config.yaml
lr_router: 0.00127
head_dim: 96
parallel_block: true
init_out_by_depth: true
decay_fraction: 0.898
Below are experts of layer 10 (counted from 0) of a mixture-of-experts language model. Rows are named router (the router's row for the expert), up (a neuron's input weights, with its number), down (a neuron's output weights, with its number) and show model dimensions 0-191. Each number is 500 + 40 x the weight over its row's rms, rounded and kept within 0 to 999. Numbers have three digits each.
After each expert's rows: "comes before" lists some tokens at least twice as common just after its tokens as in all text; "mostly gets" lists some tokens that are sent to it at least half of the time. This comes from a sample of Wikipedia text that the model never trained on. Tokens count by the router's weight.

# expert 29
router:442518497498446549485528525551549524464407433542525554501571525472571502478445483423497501519491534502439492459513512558466521535412515511535527442488457445469470532501507550553448493575469473515495546559518492444523526429520493542574446512487541507436553537515517525497520509470480557473484511512480537506438498591510528564441508577508561500538468562502485547503521514467481465543487492493490526566510449503471460390486544522524414407521534458536546485452477549504514492559497499441553486504484470528527476545456466454473579470519523570536471505545491452523508530523529431418
up1:486522529584509537545477578504498552499545440554518454545396510466555459539512506447489498507537546532514464480561522571437554487442409493381480452438532541407461465576524472501499508531500470464471452534518535484500444551556428471530466557490547548488489508504474473517472527531509579510471442544474479449482475543506520456536551532501446464488425489529596447563530465518530475451472536515559480454480466472438496489503475522477444493505508545493442475453419501490531437529501498554536572491504521509495542474521469489514520513475484567474542517573538473463456455525505512517
down1:449516550547498482447531408510580490480492469496517495501499558469506486504513477464489425538490540461513521471492483552503491450484518509521517518450433437488476523460472534491509478508502536503498523486518468492467442484480480570523446476504478506420502490583497504594488491472537485474448492463477455469560539416534533538449500533518454524489432493483536434498565521527484540495482531547622471486519498533541572526497499506518540430595497524448433414504513506464536477488466499496459547571478582456574528529444488437532522469377531479514583498555516547510491492616503469540
comes before: " ", "%", " —", " −", " +", " Total"
mostly gets: " April", " July", " February", " November", " August", " June"

# expert 43
router:462504485521435524483508468505606521404464491497527479450518574508539559506522492553504467520523557557452515437516477510490551555464446513520489437462424422441462531499513505542508510559471434495520529512513585451469541473475558580475498492565520550460508518516525487576509547518488473507547520492514513496457500536521458551443453529463579472513458473469484519495540420509528546547553535493528504528489466472536421468438504550490437471512513404535561515453460515522489532518463472455474487486514487530564486539400603474429538533557558484545485484549517547494543524475514508452
up0:569464496474501555445475473419525486482542541466455462434498525491538474526551476539482420491486512464499479550539495497518563506476504523480482473439489553491569510568477504518533452475500483456581455476615513546494493528517521563503439448541465450453449503510488453517494625511486477454488504591474529498513561480528503488546560508527453605466449472425576487479499443497527511448431534444511467459505512470461485517545503507413485489477476460513500489510478511558491511508452498544545479515499553460510491505533450577477517506359491495502544551571482482509506521588478469474
down0:480516556508468533517524410516450520514462495463556517539511502517405520468489547501561551521576489495464501450458528563487500475540490470460506613507544451506467407424533492452411499520501500597481476482479499496521496403519438479497518540462492516569519551506499474516481519511502484476511491450465470479459496498581500666530484483489557428500559535479457531493475494494526479526511508489547531491475573532468476533396457447467468541541560460476487540533497479499454469554544501481459486518488490515436451492491488433461488494520524523435448443442525515476542451460561469510
comes before: " the", " a", " his", " an", " her", " their"
mostly gets: " against", " with", " towards", " joined", " including", " alongside"

# expert 6
router:505531510546439480492466487483471503507492440448447488528574466493453477490550512507533494463484587501532527485476509511520517416479548508482446511438503505604476510521444449470546509502459503468481547472515498455458561553500479524477458444546486398463499592467509505456483546561459513516544487519463496506458501507503535484537512516456526507591492476539457480553464540485399536506446472478476470465498471552533542487464544411518534546476529520561526493486493501501478485509577540461488501581547516429488551522596575537560512531488556527474438437574463530607504496500460420542
up1:469449532510499515546512540516437372511544493486608498517536488525485519483493454490532529459515459517518538478523481503479450482513553486447491497552530536555523483554483423495449534526458518559447535489487559491498591462556457522479549496533485498457570506480545506506460462428476482548476413472482504454458567514518527439466568525482503547467508564511566454435540478461467428551549500537481462451472509536583438478480473530573517572440583496457503498495465488586493450518475575502467495558473517481505472470550495523529507434485510455492405503504482513417509504491454447502
down1:491500414521500448491487443548444518551457509467477396465513475491574542536494543490493549535514587456433543510481508487504580444555486635467544467541528528432473468510481438527534532504551426459480474469486517505541505477463497460500459470505421536448478478512460462457462471551519479498491508522528480511507487462486442526504483578538537458453567507486502384443461512488475442431490538538492512519470509478450502557561542563535438538521566465508482530516549518486492475466406504501529507501598546472465479505524508522481495547468519447431449548513513524475497491554504439461
comes before: " |", ",", " (", "\n", "i", "en"
mostly gets: "ić", " Jones", "stein", " Moore", " Smith", " Johnson"

# expert 5
router:415479463500458494486543498520524427454483440492541469475560575414537508395503480480533504509481542524444454469498437430522539581493495475546523510418469439445498508524576633509491506480463482528570500465524513472419528502526493522469497511494531509485507526538575497513505504479464522514567536490419499507444528551509436564523449555509546499513489556491478516418482491538574526498535503483472510534457544434536476437467553552525424471456497430527496542446502509457486511515509456465556532495444410479539508541454526522513535515554518575500490561490495515500476543484491508442
up1:557501509482494563485436450487429478453547497455519491560459523509522526500556445470520524529432567493526499458433502479482460536468499445486492561504474481510569516505495512587519529467524510507531499467475574549469524562491434519493496507494508506529442545490547466556459494510510465499511543455519447466526569450543409488511482562499442490402530527448479493501474516474481515483413467455464521553532569451516490464583517540502482470533476535632553477558522471526507375567520510460505531606492492503509489498515531597523507500480517465486479444478508454537491569509477471432
down1:564414450426583497502555493530521540641513527496565502502431452503447553522508539509531547471560526524493547491490521543539546471564456549506515543496503557462511456415529524518507483454475481429458440529521542515541505494475417491506478488453539550515503497454502468469548522484483515521474529502494477471482490557488511504465455450491526368522479516457573586488479432466473543502521482449495509465465504523499514544477468438572604536485451511483491480546454499531498509472424559472538549428493440490551560565473485534522461531435467501503490459497530447487494491527514459532
comes before: " of", ",", " was", " in", " is", ".\n\n"
mostly gets: " album", " company", " song", " member", " district", " President"

# expert 31
router:513509567553506504488507529446432537496528479536380504491472483488561542542468468551460553497514462521451493547500493508503457442536540459528521495477539515467539513555483546518474503511545491575525458535496530530489455403511527452412544489434544490550486521462480529530587511446486468513449538477479450500516436555518578496495480498510445461527524504555514514488422496481536501443509464524507554481532477473446467472452525588559541506556545499509437485524476491517532520556449463489520594531527426406551492485519437487522435505534482483502399438446465502529576531482466500422
up0:416521547474515504457486518458418478476561572442505561508549565479513496540547470512444510437458498494584576510492418551506497466521528555495504555536506501478515440548444488577551557505493583535488438507570505536491511515497493485439465510470477497564514547472431514478540544394535466474437504492525583520482541557417521495503450502517486553477518421446502557507543525484447450560469489482491482499492525501578544483552568479549526452501533496482507521508451506539455420511515472474531578458536420491467547530478444509482498480499529495503479491498457505479534468570428518514
down0:497456464506380586437511514441438510494482449488532449510486496484436504568529521517537538460458476445503513519553492484549491496466561495449535533552535443497537520529501510434543536525468498491480462557465525497516472369571449495506511516482446541589507504532510479555591532484501486486493401500454508517536509505456457563508554568565558539527475491504496500466517537475536533477533482569526489462533492515536476477540475561525526403479547550501544495468438552505487530533513475451537509505522502468450513448562498571491453478536498478545481497506511484493458454621441489425
comes before: " |", ")", " (", "}", ")\n", "0"
mostly gets: "^{", "°N", "″W", "(s", "_", "}"

# expert 8
router:517516547494543513532538430554547473430500455491528450493506455542516463525428434438459560522535475496506487479511503580506494517551511479520469546436489471570505520454481551475618522620439473507521484483515533438569505503481532580518599554597511533500536496491525450477504507488480484478451495577489542454459481568534507529477494519491478487520502514527468532443471513511529514491483430487489459472416479498466545464550453498453548502434452457451440527533478436473449541516572523524473519508518502548535473546494492466441520514510597493550571517479461455492545557485495427475
up0:531512562514569473587476471511518471473555619520534518498418479451473505479482494445476472497554420527488424545523501499513545510489445482541459516519471557525476474532529483451536466542500441487521430457493501426481454475462574533494521581526542472489496453424603518535499499479442556496538515472449512425494519517555488411548507475507457466492526458546488545459426561572512508513475546497501508468477460438514545495539529494438501498478466468513507487549549379454458519518591560509533518523527519525446445468492438548469483473522498483475486510498526430527567457489494502489
down0:457526591471549505496494549433485508509500485528456525524493438490428489529464517506567484460501487431525526519537496481440466435469483512511543556537484506546556498465478502494595490499527473516428514501470418508480574545478516502541441396486503566553453465451503534535520529580518542513456469455517523490511503457417518442568472426488557458474507526537549562516482515501454484387483465483488483419514524463567479481553487506539452510538615545534531543531509525534497478511505547519464435558531490498467480494465455574511518460504419484485564527585525492479485453536501537501
comes before: ",", " and", "\n", ".\n\n", " (", " States"
mostly gets: " American", " French", " Democratic", " Army", " British", " government"

# expert 37
router:473493442470473429460494513532548437471561515496494418532529505507493538491468445450526481524461552444545450536481478511491511630483490475519445523416477497490547506472461585477449467484447476532517540511462546486431469455478491486499571574589505486487426557544492546478432522487473470510513542461437532487532498511519552513489475557504578437484560555418537502498485473486560487481545472537446453486432507472510510447437525579479466535531561502495478585446495506439471505586469595453459483519552485475488484544447533487509553479539508439502509517486496526501441504477497478528
up1:519551540581495434573462515498526489497534463419523492556524477523445598502508506443469454394478469509436502514451497519490448539506533497498486546513543519477462465503447567484548542503546553542531476492489479550448577517536567489480530495540501485413479550522556446520395504451503573482524535460475436506516531470451485490492509463497500461438563555509563434445487535477551506491507576478484515439474473524523548522461562553491490527465574491468550470532499495509471489571478495493500525494515542470571498440450561494439476452500444469464523434457477455490416469519512490565
down1:432518483436478565519490501542448509533512540461529526494464543526564454433468454485529516497531467501518481545558503526497459520533567544490493519502410432493509542465559427482481407529482503471480513517470503470519502470418460468560475461500514524548537428519451448484571414463431511488526513470526566512529505413528526511513536504530493493508476508517463522497536509483428523542465478562452561589510498423592567456558450433552473470555479488563448537557416485525531582532533495489535493495457463552454529556543490526511542555481478506485505494527491567518518481506479565450
comes before: " of", " was", " and", ".\n\n", " is", "'s"
mostly gets: " Register", " coast", " Railway", " latter", " Department", " region"

# expert 45
router:480524454511461400495467450490547550486522475515524547515524486433472491505451546413520487533527497564511557443468488446456524584508485470516489457466439522488462571465511515564556468513482468501543496515537550540485511506459469557445529519479524527485468549489476506540510489489464499595548477459457567471503482438506478495491513509527544474504486541500506543429561470428484463584528495463555482524496543472491500502451442513564513499512480469531497538425506515455506535469485410589466421564532483524532549508454527492408552544476536585556519575482466486568524528458517436403
up1:506502486496526506525494515501469492483468565485529556487474527424533516535458513461550539429550511492434445531463520407529487559494505507459554502402508448461502450495470484497485536464456520502558472555499549533492544465431444574508497415494474555572493574483517520518427525559478441491471479461549491527557569530539435520514530413502463563490440464524503462502482500429603512513509451453591467464537464520518466530520430491435514512514465489475476545620475470461425514461512457554433544513493480424547524469510512482450461537527490553519502525502530492542476481499478496514
down1:422580600480533464531487496517518496496469461562514554437499577474531521466467520445570436511431460455546479487517544453457478509483512460489477540530558512535407549560466501470501476560508559484479494462518482491523535495593504501515479539546451497476458520512455548516468505497530455574498500559464451441452527533563458467533582532498454527506586550486507506584494455428534467425560561532572507486517469496479473469512495519478499534547560539457475508455554519484507472475447531435528501530503445488450449477487474510414524423547532511517441512537480478489525435486526436511
comes before: " |", ".", "–", "0", "8", "5"
mostly gets: "201", "202", "199", "200", "197", "198"

# expert 40
router:514525489498483519485492506462520533508522508472488535480474459408492482473510563572521513486567487442487546497473555553492441507419525479537462495429461479427459446522490475482500480461422459476481527495529522522518518458466504552509549479602605586514531510521561517566464550489527546495543441439524496474444485508486498545505518513475472533445507457567508415483472483543417579495481555513485460482513474485492489478472509533480493411498511422490500484441519546416478515545452503507531513521569507599561509509502451497476547535497488506481450494568456451427419546579504482421
up0:477526507569474459495480482444413486524506461454503537430477476519527467496535453465456530454521503444508490545458523570485415490544456518499500513550530490527442523494565501526479515482476548455549473499578387401651458508535471484493559473482549528517489470466479478504481516520505510500452484478530471492475556539502490510529591456488408412509496471540496493518479465496531494491509530472517458464503541408502459467529551483475394525522513492465527506480525459461430516474476465436563543472468538527512508468595373497505479517523500427493533482467456502454473523459505496488
down0:517505549466460453523468486459536554459482530494433443533518444503509468493473475477563498443500574511462464547522526487561528554451519499512479499443508572450563513522433461424434471556508527531556503548549462542425493423426476533493411516519526513523522549497522488479515507444531484474478534507519482531512452518483567602463442513460468479532564610439527457487474461522508439573469480490481493551507461546463568458511498466488483544479552487474501503487576534597493474530516551478513447509540484473457533464470482473491562467501571534500471471445530448523447577554519448471
comes before: " the", "|", " a", " his", " its", " be"
mostly gets: " in", " on", " |\n", " to", " from", "In"

# expert 13
router:490465524472522439528555513493435510537516450478456514467533473562469432514529559475503594519481477541556528490426494540482467460488579515477472411507483491513561505517516463414513447469446510497452479556536466544493522544530527454469490503608529547494526473552498504479488540445475516446485483543484560482509509510509475478477417437541506513515467510503439489500566463509492555433509523533534480503458473473551535505522392564489513514499501520461382515563540509583514423507499513401561466501488467526474539399470484521584541466491508497540514499525477536393494535512514512492
up0:498480530513511543478533486520496545548508579496531522488474459510557555527496507520538527497479569424533490483506544474478566499492626501514403499501486534451530473522502497514494528552491539578616451482495531526447490451497452514494447492495531539500545536447502503433551510484416499581493527423476508526511515487526470482464611434483458514456559553499512452539541435543482487469440563428503472497471495407524525545492458464535460507487511464517512432598455556519509492528504494491552490460520515531537475543479412445502512475406463503514559521550442488460532470552475518487
down0:526582462569479545574442449496564527482562525491475496494486547458444512472563512516606512495484527479526472444495521552474440558555507539509439506499530526497484549479505486487492523493465564459529504448531567506477488473541524547507510546374472530513534542505484451512537440451519477491445462526450583482500487479456508560458467481512459470530473448508526423545483522447464507618479532508480448525506539501445483511463414465571528509456530468506487527466520516437480526476495519492522520493463510467450570497491473480413451534508490503402498423501430525573541469534480445562
comes before: "-", "|", "==", "The", "===", "In"
mostly gets: "\n", " |\n", ".\n\n", " \"", ")\n", "==\n"